From a checkpoint of a small mixture-of-experts model trained on Wikipedia.
Experts: 32 SwiGLU neurons an expert, 8 picks a token, a softmax router, a shared expert of 64 neurons.
Training: a variant of SOAP for the experts, 292M tokens, 9169 steps.
Below are experts of layer 10 (counted from 0) of a mixture-of-experts language model. Rows are named router (the router's row for the expert), gate (a neuron's input weights, with its number), up (a neuron's input weights, with its number), down (a neuron's output weights, with its number) and show model dimensions 0-127. Each number is 50 + 15 x the weight over its row's rms, rounded and kept within 0 to 99.
Before each expert's rows: a language model's description of what the expert responds to. This comes from a sample of Wikipedia text that the model never trained on.

# expert 47
Dates in records. Day numbers, years and month names in dated records such as boxing results and event lists, such as Mar 3, 19(77), April.
router:45 54 77 57 85 39 33 69 31 64 66 53 40 23 29 65 54 38 70 78 35 36 17 32 33 52 49 66 35 60 48 46 42 29 73 60 70 43 38 27 42 77 57 63 41 42 54 67 28 66 50 31 49 48 82 57 35 52 37 34 27 65 70 56 36 46 47 55 67 47 34 51 24 71 53 55 32 38 52 58 56 39 29 35 61 35 45 47 59 43 36 43 45 22 34 48 71 70 82 37 31 46 38 60 36 28 53 37 57 56 55 56 46 33 78 38 27 22 64 70 40 73 35 41 19 64 40 55
gate0:65 41 76 69 40 42 71 42 63 46 50 47 55 73 67 40 62 46 51 68 79 19 35 41 49 37 37 28 48 53 49 51 47 62 61 13 59 39 49 69 70 49 49 43 56 42 41 41 00 44 51 40 26 62 42 50 50 54 51 50 47 49 48 64 55 67 40 73 38 50 35 42 68 56 35 30 79 48 57 78 31 66 42 56 13 56 33 48 63 67 40 29 76 40 33 49 31 68 65 68 50 44 81 33 62 62 56 40 54 59 72 44 79 55 57 50 26 55 51 69 54 56 56 58 47 49 41 74
up0:50 57 39 32 60 66 36 53 24 62 43 63 49 51 59 63 35 68 45 55 20 59 67 54 36 66 55 64 62 58 50 48 45 10 26 74 40 70 40 48 39 67 46 57 35 34 41 77 85 42 42 44 65 53 51 20 57 43 50 74 61 47 62 48 60 24 59 55 61 48 67 65 26 40 40 55 40 45 58 32 88 35 66 50 77 47 64 23 36 41 70 56 41 58 63 48 48 44 37 37 31 59 12 46 38 45 50 48 50 40 44 57 24 30 41 54 69 30 68 53 68 49 45 36 74 56 63 23
down0:31 40 24 73 78 35 42 30 42 70 34 40 30 16 42 58 42 48 45 37 57 61 99 64 49 33 40 34 07 35 45 46 52 59 53 54 44 63 60 43 55 69 56 29 53 35 84 61 43 57 47 29 36 73 73 45 81 54 25 65 50 45 53 55 61 64 68 60 47 34 45 62 52 41 58 46 68 30 49 61 60 73 42 40 50 31 52 64 41 40 65 73 72 43 31 49 66 47 62 41 51 51 53 53 78 64 45 33 65 42 40 47 43 53 45 60 63 27 59 36 46 23 58 45 52 53 56 57

# expert 48
Clause-opening prepositions. Prepositions and time words opening an adverbial phrase, often after "but" or at sentence start, as in "but by 1627", "After", "In the end".
router:48 28 54 62 59 81 77 53 38 47 30 74 68 83 38 50 33 56 40 33 52 56 29 84 40 42 26 46 51 60 30 57 47 45 31 68 59 51 46 19 68 23 46 52 57 42 71 75 55 29 59 40 60 38 66 55 36 44 42 72 36 38 57 42 73 53 42 72 35 55 70 49 43 61 40 36 49 42 53 70 68 52 38 46 62 46 59 45 21 49 67 45 64 35 38 53 37 53 33 40 67 46 45 41 49 28 69 49 44 77 39 45 32 63 63 41 50 72 71 65 52 27 74 58 67 50 53 45
gate0:40 44 33 25 60 55 54 46 53 36 57 49 39 39 42 33 63 52 41 19 12 60 49 42 83 76 57 71 41 49 59 47 59 47 49 55 25 49 68 56 73 24 53 52 47 52 70 53 58 41 58 55 72 30 56 38 46 51 64 60 58 25 49 44 62 50 53 54 97 58 46 58 63 48 20 71 21 46 56 45 57 90 36 31 42 39 66 54 64 50 50 53 99 74 45 54 46 47 62 36 35 49 20 58 74 54 64 31 47 47 28 70 50 37 52 76 57 07 53 33 31 49 50 38 59 58 38 71
up0:22 71 42 43 46 36 66 54 59 70 47 41 43 35 52 44 45 51 46 53 50 44 46 61 38 41 42 28 48 36 55 56 59 63 78 62 57 61 66 72 57 44 36 71 18 30 62 77 37 40 39 49 76 08 64 59 35 49 72 47 71 29 65 35 68 47 71 56 56 54 67 52 66 56 23 49 48 51 80 64 22 63 62 59 40 29 53 38 64 36 42 72 71 78 20 21 43 59 67 38 36 50 28 41 53 55 50 58 57 40 55 62 54 39 42 57 79 50 63 61 42 75 63 22 58 58 50 63
down0:19 29 48 38 68 56 55 40 45 23 43 69 75 47 63 60 56 36 43 52 65 45 40 68 49 53 46 59 53 47 54 35 51 55 57 51 59 64 64 67 49 08 48 49 62 44 44 42 52 08 62 82 44 24 43 58 45 76 34 43 44 53 46 73 29 16 36 23 44 61 59 23 43 38 36 37 98 14 79 57 34 59 47 30 26 59 42 30 51 49 48 38 51 45 75 16 65 31 59 44 51 61 48 54 59 60 65 60 76 51 54 38 50 45 48 52 68 46 47 29 54 79 29 46 56 46 43 49

# expert 42
Prepositions after predicates. Prepositions and "that" completing a preceding noun, adjective, or verb, as in "unique for", "adapt to", "way of", "common for".
router:36 43 61 53 62 84 51 83 49 63 26 35 52 69 39 37 25 46 42 28 49 66 28 59 58 51 48 37 40 60 43 55 69 30 24 32 72 46 51 35 55 58 61 50 63 58 55 67 65 54 34 60 46 57 73 50 34 17 32 74 42 32 36 54 52 58 55 63 35 52 62 39 56 66 43 29 56 41 46 73 47 54 55 69 55 43 29 47 24 66 70 45 82 41 38 59 45 46 29 42 70 56 77 22 51 55 75 53 36 69 45 57 36 36 55 62 65 65 68 54 74 37 71 59 90 53 57 51
gate0:65 34 70 42 52 78 45 37 35 46 48 51 32 45 58 38 49 61 58 56 62 38 50 56 76 26 62 69 78 68 57 72 55 51 14 18 44 43 49 35 68 52 62 52 66 56 56 61 68 59 52 46 35 45 31 67 32 24 47 58 46 49 31 65 52 53 44 50 43 36 56 25 54 35 56 58 28 37 32 58 47 49 58 92 48 75 44 50 23 78 82 52 47 51 48 53 50 48 29 38 67 42 59 51 44 46 64 52 66 45 66 42 60 27 38 49 48 66 70 30 41 66 63 67 53 42 48 59
up0:61 40 83 49 49 79 34 46 32 49 46 48 30 44 52 50 44 60 66 38 62 33 58 59 67 36 54 72 65 53 57 67 52 52 14 32 43 40 39 37 62 50 52 66 73 63 56 56 69 66 32 49 40 51 18 73 33 22 48 61 56 64 39 54 54 50 46 61 46 50 45 19 64 38 52 63 39 37 44 64 42 43 60 93 42 73 27 39 18 75 92 64 48 40 44 55 49 37 44 45 67 50 71 46 42 56 66 54 80 38 54 45 74 34 30 49 57 71 73 40 32 57 57 57 44 49 42 49
down0:42 41 33 64 78 70 48 43 25 57 59 70 68 69 36 30 58 66 57 38 34 60 35 75 42 38 39 39 52 42 58 56 67 31 37 61 57 34 62 49 66 49 56 51 51 57 62 69 44 53 66 33 46 31 68 41 64 38 79 56 65 64 59 10 50 45 59 55 61 58 40 52 36 71 40 36 45 49 71 34 38 38 60 60 40 08 66 36 25 61 63 27 98 45 54 74 48 44 31 55 61 64 69 42 33 41 28 45 51 60 48 37 63 37 45 57 53 67 31 49 45 72 34 32 55 48 54 57

# expert 57
Connectors in titles, tables. Function words and separators joining name or title parts and table cells, such as of and the inside titles, |, /, &, commas.
router:34 40 54 63 56 67 39 62 55 71 58 60 60 47 48 69 72 54 49 49 52 61 37 27 76 39 59 51 31 19 38 51 78 61 53 49 57 62 49 24 55 53 60 33 59 58 66 36 36 40 28 53 57 47 44 56 36 53 36 49 33 42 51 41 77 25 64 62 58 34 29 48 27 71 39 44 27 56 37 69 46 60 59 51 55 38 78 69 59 56 55 74 59 74 43 83 51 52 50 44 56 48 45 66 59 63 60 53 29 65 30 80 59 30 74 38 14 46 66 58 41 25 51 59 28 66 24 61
gate1:45 23 50 65 42 50 63 40 20 55 48 65 50 59 52 54 49 59 30 59 55 48 70 60 48 59 25 25 20 14 39 41 49 51 59 40 52 49 53 39 59 63 62 83 34 40 43 32 61 43 47 56 60 48 67 56 38 51 43 40 76 60 49 41 57 40 43 60 63 51 56 50 49 47 35 58 54 20 56 62 48 12 44 41 45 47 42 59 54 70 48 31 55 53 69 59 60 49 51 49 39 21 60 62 71 53 63 45 59 31 59 46 32 89 33 52 54 52 50 22 41 39 51 55 37 54 52 82
up1:39 12 79 45 65 33 63 36 27 46 77 54 49 73 44 68 55 28 51 29 52 59 71 41 31 14 61 32 23 49 32 56 46 63 46 72 67 45 55 59 50 52 65 33 23 65 45 41 61 19 70 69 65 45 72 59 52 69 58 68 61 71 56 51 52 42 33 65 15 40 62 33 59 49 32 50 55 66 72 62 34 46 45 58 44 68 62 36 61 58 42 51 42 59 82 61 62 30 29 50 81 17 48 46 61 45 45 54 60 66 67 41 43 62 57 58 62 52 65 49 65 62 34 54 26 49 70 68
down1:52 61 53 65 53 52 41 15 30 75 68 74 62 55 59 40 21 77 59 55 61 67 39 43 42 45 63 42 30 47 52 58 62 20 24 54 49 57 36 46 78 50 58 62 46 33 33 68 32 69 28 58 49 76 71 82 40 52 53 22 53 34 65 46 25 43 61 65 52 35 38 39 80 28 47 39 38 50 47 35 46 53 46 42 54 67 74 44 41 57 31 45 42 33 56 31 64 56 46 56 62 40 62 39 72 42 38 60 64 60 62 39 57 39 33 50 50 49 57 24 65 53 52 43 49 75 39 43

# expert 20
Numbers in scores and stats. Numerals inside sports tables and statistics: scores like 25–20, win-loss records, attendance figures, goal counts, times and dates.
router:35 63 57 62 72 41 36 46 62 41 58 64 18 53 45 71 55 40 46 72 28 54 31 54 58 75 47 74 25 59 56 39 17 32 64 61 45 42 34 66 58 31 46 67 36 69 50 47 46 35 43 39 59 39 50 44 55 73 60 44 28 48 75 32 43 60 44 56 45 19 65 28 37 70 66 72 25 38 77 47 43 39 39 42 21 49 47 50 42 60 42 69 65 64 24 42 68 58 54 52 42 63 55 86 66 32 33 38 38 54 65 58 55 51 67 56 43 64 52 72 59 70 66 25 46 67 56 41
gate0:27 57 63 45 41 38 86 38 52 18 17 42 25 42 54 32 91 50 34 38 58 78 31 41 35 47 79 44 65 61 52 56 52 49 44 42 52 38 54 69 59 40 61 67 33 59 61 71 28 37 51 33 71 46 70 57 55 73 74 36 67 50 69 31 50 45 34 46 49 42 67 36 25 56 49 42 39 58 45 36 50 49 32 50 46 56 52 55 43 55 51 04 57 79 46 08 53 55 57 41 64 50 85 39 29 47 59 32 22 30 21 13 42 43 36 70 81 49 48 77 68 39 39 32 46 50 43 39
up0:62 29 38 55 54 59 18 54 45 70 67 51 71 53 54 75 11 46 57 63 51 42 66 52 57 43 28 54 32 27 64 43 55 60 59 56 38 63 43 32 46 61 43 38 63 44 29 28 56 65 54 63 44 66 37 47 44 35 44 69 35 44 22 80 51 50 70 54 44 57 28 76 73 50 40 64 62 58 43 68 51 43 71 66 72 51 47 35 49 50 52 91 34 29 55 74 42 48 38 57 36 52 21 59 70 56 48 52 65 67 87 85 55 61 57 38 17 48 56 26 29 72 64 70 64 51 44 53
down0:37 30 57 66 32 33 74 45 38 43 63 74 51 01 39 67 28 31 48 44 90 15 44 26 48 59 53 42 66 43 44 58 53 30 65 31 70 51 42 40 47 45 27 43 54 41 47 42 69 57 41 65 40 40 46 51 42 53 73 52 54 52 50 58 22 48 72 30 57 17 35 45 43 43 67 10 64 50 60 40 31 66 42 49 52 50 52 35 41 64 45 20 58 51 55 22 61 74 56 61 49 41 53 68 15 74 55 53 60 28 49 37 40 40 54 55 54 37 53 39 77 50 61 47 48 73 59 41

# expert 32
Structural punctuation. Periods, closing parentheses, table pipes, semicolons and == heading markers that end a cell, sentence, birth-date parenthesis or heading.
router:49 46 27 23 46 29 36 72 30 66 48 57 32 60 50 31 33 63 53 11 36 52 44 36 54 34 43 51 70 43 37 40 40 65 50 61 73 25 63 65 41 72 52 66 79 80 56 49 36 32 70 67 30 49 46 62 18 47 60 36 66 72 28 39 59 69 58 22 42 68 24 57 45 61 60 61 57 30 75 58 44 72 54 45 54 39 25 56 58 37 18 67 45 69 61 57 35 38 71 35 76 39 45 46 75 70 77 53 43 63 59 64 34 30 53 39 67 41 80 41 34 66 58 53 70 54 66 50
gate0:39 52 38 35 63 47 77 56 52 13 71 45 66 62 20 25 35 42 64 43 54 50 81 32 44 68 53 44 46 23 54 51 74 29 63 40 42 48 59 66 15 66 45 23 52 58 52 55 55 59 20 53 36 49 28 35 33 52 64 63 17 42 78 27 55 30 42 44 38 28 19 27 58 24 26 39 58 66 50 47 47 53 50 50 75 30 68 38 70 29 65 67 68 47 45 62 55 42 60 28 63 77 25 16 60 47 50 53 57 57 39 43 60 36 60 37 52 52 48 37 35 57 40 71 57 43 45 68
up0:48 31 37 46 44 54 47 73 43 40 55 51 56 42 66 33 73 38 13 60 41 53 75 51 53 61 37 61 30 55 39 51 74 46 28 61 67 51 33 36 36 67 34 59 64 63 42 75 47 52 77 45 58 23 62 47 48 54 42 44 68 49 68 60 65 37 13 35 55 22 45 54 60 41 50 62 56 55 40 72 61 59 44 51 26 54 72 29 69 27 48 38 45 58 39 81 47 36 34 72 47 15 64 74 84 66 53 65 48 34 17 66 40 52 44 41 63 58 69 56 41 48 32 37 66 70 53 61
down0:34 61 56 55 58 59 54 70 45 34 46 55 57 37 48 70 41 46 40 18 55 66 62 46 73 25 90 52 49 74 70 51 71 51 40 53 43 28 16 47 38 63 57 49 64 42 58 77 40 33 40 51 45 58 51 60 28 70 56 48 63 47 78 49 54 55 45 51 47 46 45 73 50 56 33 75 40 65 53 25 62 77 46 43 43 56 54 17 58 51 66 53 22 46 23 22 51 57 54 66 49 62 42 22 23 50 73 54 58 53 50 66 19 38 52 34 53 54 64 33 33 51 61 58 23 30 42 34

# expert 25
Inner word pieces. Single letters and short fragments deep inside words, often after a few letters, such as nightc-l-ubs, sh-el-f, Ether-n-et, Main-ten-ance.
router:40 58 56 52 64 32 43 52 38 52 59 42 47 23 50 68 48 68 49 55 52 56 33 33 57 82 49 73 60 61 63 53 58 31 41 52 34 61 44 54 17 29 54 49 41 35 55 77 64 78 62 24 23 36 51 59 69 55 25 33 37 77 45 49 53 34 44 65 83 28 55 40 34 57 41 63 21 34 52 38 49 55 47 43 35 41 31 32 41 60 53 45 50 40 91 45 27 67 65 69 34 51 51 41 40 47 61 51 37 64 79 50 43 23 73 45 58 66 40 74 50 49 41 33 46 77 66 50
gate0:74 68 42 36 54 55 61 38 46 56 56 30 58 41 60 69 67 71 24 33 60 30 51 38 51 69 35 57 48 49 15 48 67 55 55 76 24 29 34 40 42 70 45 35 35 22 41 45 56 45 35 26 49 69 54 57 60 47 91 87 64 44 42 56 57 50 45 72 58 33 59 66 37 54 73 55 38 68 55 52 45 55 25 28 30 54 70 60 69 38 59 63 49 49 74 48 59 65 53 32 49 70 53 73 48 68 47 54 39 59 80 66 49 46 32 35 62 57 35 21 50 47 27 64 65 77 69 74
up0:47 27 45 36 41 42 43 59 36 50 70 72 91 43 65 39 25 43 52 36 68 50 58 01 53 56 35 14 56 33 54 53 42 58 52 35 76 65 73 61 46 61 60 85 38 75 63 41 32 75 46 48 53 46 45 48 33 44 07 18 47 39 49 47 58 30 52 35 53 54 51 48 34 70 41 64 66 64 48 49 49 34 60 37 53 50 35 45 42 67 48 28 54 66 69 84 56 61 27 31 62 31 63 51 54 72 67 40 50 49 41 50 65 65 40 39 62 51 44 65 35 28 73 49 59 35 50 49
down0:57 22 41 60 62 31 22 27 48 70 52 48 63 38 47 82 29 29 41 51 56 54 38 47 30 50 45 50 59 36 40 72 39 44 23 32 72 18 66 59 58 28 43 25 38 71 53 63 38 50 62 88 72 37 38 48 35 61 58 43 59 37 62 53 59 60 68 65 51 47 48 42 56 27 49 73 55 41 40 65 77 54 49 35 57 42 64 23 51 73 39 56 65 54 45 44 53 45 56 51 65 89 37 75 42 47 63 34 70 48 16 32 46 42 68 16 58 71 69 38 58 54 53 60 31 44 49 25

# expert 49
Function words before names. The, of, in, at, colons and table pipes directly preceding a proper name, e.g. Interactive map of the, Location within, election: Bally.
router:37 29 63 39 45 52 53 52 41 62 51 55 61 73 52 60 51 80 40 13 30 56 28 63 73 55 48 45 44 30 47 68 32 38 24 47 46 52 62 37 67 54 39 64 50 55 48 49 66 49 57 55 68 61 65 51 31 56 67 64 29 43 59 53 54 52 71 82 66 41 47 52 43 62 39 26 47 63 51 53 55 76 65 66 57 35 52 70 62 53 38 62 40 69 56 58 22 29 80 57 72 65 52 49 52 41 49 32 31 37 64 42 45 39 56 58 56 36 71 51 58 35 65 63 68 37 49 66
gate0:22 51 37 31 45 28 43 75 62 41 55 56 62 22 32 67 30 86 47 30 69 26 37 73 44 42 33 73 79 65 70 57 52 31 37 58 47 52 42 65 61 49 30 59 67 31 31 55 53 48 78 50 59 43 46 39 46 54 56 40 77 58 38 60 83 66 66 17 45 68 70 49 58 44 58 52 58 37 59 13 22 67 74 58 58 32 55 23 50 42 36 57 46 53 46 76 22 47 53 32 50 25 68 39 61 73 46 53 28 31 50 46 73 55 52 51 54 65 40 43 57 45 66 59 85 47 49 43
up0:42 75 64 67 59 50 76 54 46 40 48 43 67 56 77 59 69 38 57 57 39 70 18 59 38 32 62 42 26 52 39 33 31 85 65 41 64 80 36 57 34 49 79 44 51 37 61 54 41 47 54 61 51 37 29 57 68 49 60 60 66 33 43 36 56 36 59 66 44 52 62 31 38 48 70 50 25 44 67 73 60 46 56 74 48 58 40 90 43 72 90 58 48 42 30 18 77 51 59 61 50 58 39 39 35 39 44 61 43 50 34 49 69 53 35 99 47 39 42 66 39 51 53 34 07 53 47 65
down0:46 40 63 47 61 56 47 49 61 48 67 55 33 53 25 66 74 67 45 44 55 57 49 65 55 48 61 33 53 56 48 34 51 52 43 49 38 98 83 67 50 66 76 64 32 75 38 47 44 27 58 33 54 67 33 76 47 47 37 55 40 37 58 52 27 25 47 54 62 26 18 24 52 29 69 73 63 56 54 18 58 33 24 99 25 77 49 48 42 42 52 42 38 79 32 56 45 70 53 72 77 65 48 44 45 19 38 41 60 48 40 46 38 36 50 65 72 42 58 34 38 27 37 33 12 31 65 29

# expert 29
Headings and function words. Line breaks after = Title = headings, section markers, and articles or copulas at sentence starts, such as The, the, is, After.
router:57 43 60 39 46 45 64 72 37 77 54 56 22 78 61 32 50 32 49 33 36 55 45 39 43 31 63 45 53 22 37 64 11 58 53 53 68 24 62 33 80 51 48 58 63 66 48 64 33 33 35 81 31 59 53 23 42 51 68 62 83 59 33 60 48 37 43 55 45 40 69 65 37 57 55 35 67 42 47 58 49 52 35 70 55 22 51 58 42 56 55 75 31 74 62 42 35 24 23 72 80 43 39 30 38 29 61 43 43 46 38 49 44 35 44 62 67 59 68 43 54 34 58 52 58 26 75 55
gate0:38 62 58 41 67 19 43 36 41 60 52 41 65 41 51 63 23 47 26 67 40 67 26 65 37 53 47 39 47 32 52 59 50 75 40 43 58 55 35 43 32 40 28 45 55 35 34 35 27 71 44 56 40 61 56 21 61 43 61 59 40 54 62 78 48 41 51 37 39 30 53 53 40 46 56 39 35 66 61 63 45 40 38 35 59 27 50 73 33 29 38 58 21 22 68 26 65 35 36 59 33 54 65 51 48 72 30 44 48 33 62 59 47 50 82 63 44 63 52 80 57 48 43 41 46 70 75 00
up0:43 62 45 22 67 32 57 67 48 53 63 29 65 52 38 64 17 61 68 55 61 46 43 78 45 49 59 27 44 37 43 68 77 70 55 38 67 46 55 44 49 43 49 47 59 29 64 22 47 61 69 77 53 30 43 67 40 51 61 72 55 28 10 61 48 47 19 37 49 69 54 41 55 38 47 40 59 49 57 32 47 47 67 54 50 49 47 68 46 50 46 73 40 26 45 24 62 32 44 47 25 61 47 43 23 41 50 37 33 28 52 52 66 41 41 27 24 39 31 69 49 43 37 34 41 38 64 19
down0:52 61 51 54 62 27 56 67 46 44 55 42 55 69 69 38 60 64 67 71 49 41 43 46 64 53 58 52 54 36 27 33 36 66 81 32 59 34 50 16 25 59 46 48 57 46 76 07 27 73 54 37 43 50 61 45 86 55 71 66 56 28 44 36 40 50 56 68 75 31 49 51 50 52 65 57 63 41 59 46 70 69 19 41 41 21 25 54 64 30 38 39 52 44 38 54 65 48 57 64 64 28 47 49 30 42 61 66 80 19 55 59 17 51 62 67 56 32 37 67 71 79 42 29 58 68 40 63

# expert 17
Sports proper-name starts. First capital letter or word of team, league and place names in sports texts and tables, such as New (Mexico), N(BA), United.
router:37 52 37 50 63 65 48 58 61 50 65 70 28 45 48 61 69 59 73 72 38 57 62 47 22 64 72 53 62 50 24 52 43 52 54 73 49 62 70 47 49 33 68 51 50 35 68 44 67 46 49 55 53 52 53 34 30 39 34 36 52 53 63 60 47 19 86 83 54 34 52 51 30 45 61 69 36 43 64 48 57 46 81 62 36 26 60 61 26 38 21 52 60 54 62 61 35 81 60 35 19 64 37 82 34 58 65 38 39 44 61 62 32 49 65 48 50 62 43 60 17 97 51 34 29 74 34 39
gate0:50 30 30 77 62 59 73 43 66 32 39 84 72 59 49 47 39 68 84 44 44 61 38 48 61 32 67 37 38 63 33 58 49 64 36 61 57 60 52 29 57 64 26 21 36 65 40 45 65 48 13 45 30 40 55 65 33 48 41 58 49 55 42 62 46 51 57 68 64 38 54 44 60 55 46 31 32 55 58 67 53 50 41 76 69 63 32 31 36 54 61 46 75 43 74 28 45 27 56 42 38 56 60 52 16 51 65 50 40 53 49 31 08 74 52 48 34 53 32 32 13 58 44 55 52 70 51 34
up0:47 40 61 40 56 47 22 70 57 71 56 81 41 65 31 53 56 65 45 37 17 53 71 65 52 54 37 35 29 49 38 45 68 43 60 44 65 39 32 47 59 25 38 56 56 50 49 46 20 58 38 76 69 70 60 52 70 43 25 46 55 54 39 61 39 40 53 37 56 37 25 48 43 79 64 63 59 52 40 46 62 38 34 91 42 64 55 73 62 41 44 28 49 53 59 46 36 54 39 51 52 66 55 60 42 31 62 37 52 53 56 31 61 29 65 61 40 49 70 49 41 46 64 50 62 17 56 46
down0:55 65 50 40 36 56 48 51 72 51 34 39 43 48 51 70 38 59 51 43 55 52 18 37 34 64 22 51 38 20 29 73 65 32 53 64 37 81 70 59 59 22 49 36 67 55 70 34 38 48 56 58 40 52 51 49 62 58 47 52 45 59 45 54 56 55 42 72 39 47 56 37 50 59 49 61 54 43 50 74 65 77 34 51 13 51 58 59 70 43 59 61 57 62 65 65 19 54 59 53 37 42 57 54 61 36 31 29 36 65 23 55 59 30 29 58 44 33 49 63 73 34 77 43 27 64 46 55

# expert 10
Naming and description participles. Participles and words introducing names or categories, especially known in also known as, plus called, named, used, based, romanized.
router:51 55 55 43 48 62 34 39 44 54 48 57 58 55 21 36 19 54 56 61 72 79 37 40 79 30 28 65 38 43 40 31 58 47 27 61 62 30 41 59 55 62 68 41 48 87 29 59 29 57 78 49 73 45 26 50 27 32 45 64 48 26 70 43 45 39 47 53 60 20 36 66 35 63 45 47 32 39 47 85 63 38 58 34 51 43 32 35 33 55 58 57 70 72 55 57 55 09 63 45 59 28 69 33 48 66 35 31 33 78 33 36 50 36 58 28 65 48 54 64 75 20 46 49 51 66 71 45
gate0:29 48 47 45 50 54 26 80 57 37 55 44 48 60 36 59 29 43 31 43 40 56 82 42 51 55 47 43 29 59 63 59 44 38 43 64 53 45 35 24 92 48 38 70 71 23 49 25 71 59 45 62 45 51 16 68 55 39 39 52 64 41 40 38 33 40 37 43 36 47 42 37 22 53 64 49 50 43 49 58 41 62 61 70 57 47 41 26 59 33 76 42 45 46 54 76 43 41 37 46 46 39 63 73 32 53 17 19 42 49 49 51 39 60 52 76 57 36 55 45 59 61 43 52 74 30 34 45
up0:75 56 57 58 53 41 61 27 49 59 47 61 29 45 49 49 52 57 47 51 40 20 38 53 53 74 60 50 51 39 44 61 62 73 74 36 56 38 47 68 29 41 85 25 33 76 70 99 41 38 44 41 70 51 81 41 67 46 61 40 59 44 67 70 70 60 72 47 80 45 54 65 69 41 59 49 57 65 51 36 64 25 43 36 42 65 40 53 33 79 45 64 56 24 45 41 51 58 55 77 72 68 46 62 52 35 72 60 61 47 54 58 47 44 54 34 33 53 26 24 41 54 60 41 37 80 67 62
down0:78 66 32 46 33 49 51 38 63 55 78 33 70 64 37 57 15 69 22 42 50 55 27 52 41 58 25 61 64 48 53 25 44 31 59 36 41 62 35 69 65 54 56 32 66 66 54 63 32 35 39 59 40 16 36 51 45 53 34 60 66 70 30 73 57 50 64 43 62 57 67 43 59 65 55 71 50 23 75 42 48 30 44 40 77 71 30 62 38 70 58 46 42 65 72 66 72 45 86 55 45 50 52 37 78 62 41 69 45 81 73 54 58 55 73 62 42 65 39 49 57 68 52 49 51 36 58 39

# expert 37
Word starts after prepositions. Beginnings of Latinate words and fixed phrases after in, for, con, such as in part-ic-ular, for ex-ample, in con-tra-st, in ad-vance.
router:44 50 68 42 68 51 40 54 31 64 63 66 50 40 31 46 40 42 61 81 35 69 32 19 24 53 57 63 42 49 57 55 62 16 73 59 46 53 40 45 48 53 46 74 23 34 62 63 53 49 44 61 55 50 74 57 37 36 58 54 42 36 56 47 61 55 49 61 56 55 73 51 38 65 62 56 28 48 54 37 66 39 58 16 75 64 54 47 51 51 36 52 56 52 48 81 64 66 57 68 37 51 34 24 20 41 53 37 64 45 64 85 59 62 64 54 36 51 57 72 48 36 43 27 50 80 45 59
gate0:45 75 71 44 33 35 85 40 47 33 56 49 44 67 37 34 20 66 34 62 72 81 35 51 30 54 54 45 93 31 55 25 43 50 68 31 33 62 46 61 59 44 37 60 66 64 55 70 42 38 31 47 63 74 55 74 56 38 40 48 37 41 52 39 43 45 35 52 44 51 35 53 52 38 56 47 61 29 72 46 46 48 34 39 63 54 72 31 65 35 63 38 32 59 30 57 51 49 43 86 51 67 69 26 45 62 49 48 33 41 78 27 42 63 25 64 43 50 35 53 74 58 19 47 46 38 54 62
up0:79 57 58 48 28 46 56 30 52 49 40 59 42 70 46 60 67 58 41 57 50 62 25 67 68 54 63 53 80 54 49 33 60 32 58 57 41 66 61 53 58 44 59 49 62 43 31 62 48 39 26 38 55 54 43 74 59 40 34 41 65 41 65 35 13 81 40 53 46 59 28 44 41 58 54 50 44 44 40 28 43 69 36 43 44 55 79 38 69 53 56 54 51 61 40 38 62 42 43 57 63 90 63 70 57 33 39 37 12 41 45 56 52 63 33 57 43 45 30 82 58 35 28 72 35 47 53 48
down0:60 41 41 69 50 42 42 30 73 59 29 62 42 36 57 79 52 58 37 29 69 56 59 57 70 34 46 30 34 47 58 69 66 40 23 59 61 60 48 52 13 38 55 48 71 32 58 51 48 56 55 29 41 51 40 66 36 56 34 43 31 61 25 61 51 34 47 13 56 50 58 57 39 69 47 39 70 69 41 42 26 76 51 70 45 48 27 45 68 67 56 40 52 16 33 10 50 70 33 57 39 31 41 76 68 53 55 45 55 43 15 75 62 53 56 43 54 42 35 50 31 49 39 44 48 56 69 49

# expert 60
Locative of and labels. "of", "in", "from", and the colon linking places or taxa to larger units, as in "area of Anambra State", "Place of birth:".
router:55 39 46 32 43 50 45 51 43 65 57 73 53 79 57 36 54 65 52 09 49 54 42 56 64 36 31 27 26 53 35 74 28 42 26 40 61 41 47 15 80 60 35 55 63 52 62 47 55 30 52 76 66 72 59 31 44 32 81 81 44 31 55 47 58 19 56 79 49 26 46 56 56 72 11 28 50 70 52 40 63 49 80 49 48 25 53 63 60 46 61 57 60 55 63 66 35 27 44 42 60 56 51 27 55 46 62 31 24 57 31 54 52 38 56 45 50 60 66 44 64 28 56 55 70 37 66 58
gate0:52 42 07 49 47 51 51 58 32 56 44 62 48 62 31 59 43 81 40 58 53 55 64 46 64 17 62 40 51 47 50 59 46 62 39 49 54 45 37 53 25 31 50 65 72 58 17 36 45 29 73 70 41 42 48 39 37 27 51 44 60 34 76 50 70 52 48 48 52 39 70 85 48 60 64 77 47 67 44 58 59 46 63 39 33 89 36 61 18 69 43 29 61 57 53 56 58 47 31 39 38 13 29 65 35 49 64 59 40 54 49 62 64 37 60 31 33 34 63 38 56 66 57 53 75 45 52 45
up0:69 65 29 46 52 62 60 53 41 76 27 42 57 23 57 44 52 75 54 50 64 33 72 44 48 47 34 52 50 00 31 68 61 58 34 48 49 68 69 49 38 15 39 97 59 59 27 60 28 26 51 67 42 56 48 47 51 62 28 47 60 37 41 58 54 42 57 35 44 57 58 90 51 68 52 58 53 67 47 47 54 48 52 45 42 56 67 62 26 41 45 05 73 71 40 51 61 47 50 58 56 37 69 82 55 51 31 71 50 57 51 65 31 51 32 35 33 45 73 44 37 49 73 52 39 54 34 61
down0:67 41 29 58 43 55 61 34 48 44 23 40 53 58 40 50 35 47 27 35 73 62 08 66 39 43 43 84 83 71 66 44 57 58 59 43 55 57 57 53 55 70 63 62 60 33 80 42 48 40 49 40 35 48 31 33 63 54 69 69 44 54 84 31 68 57 80 35 64 41 73 47 04 38 56 52 41 60 58 60 63 59 42 50 52 48 49 59 39 21 34 46 71 54 43 49 59 14 63 40 72 33 32 49 48 40 60 61 49 37 41 41 53 55 47 67 25 53 60 40 37 92 69 77 42 43 58 68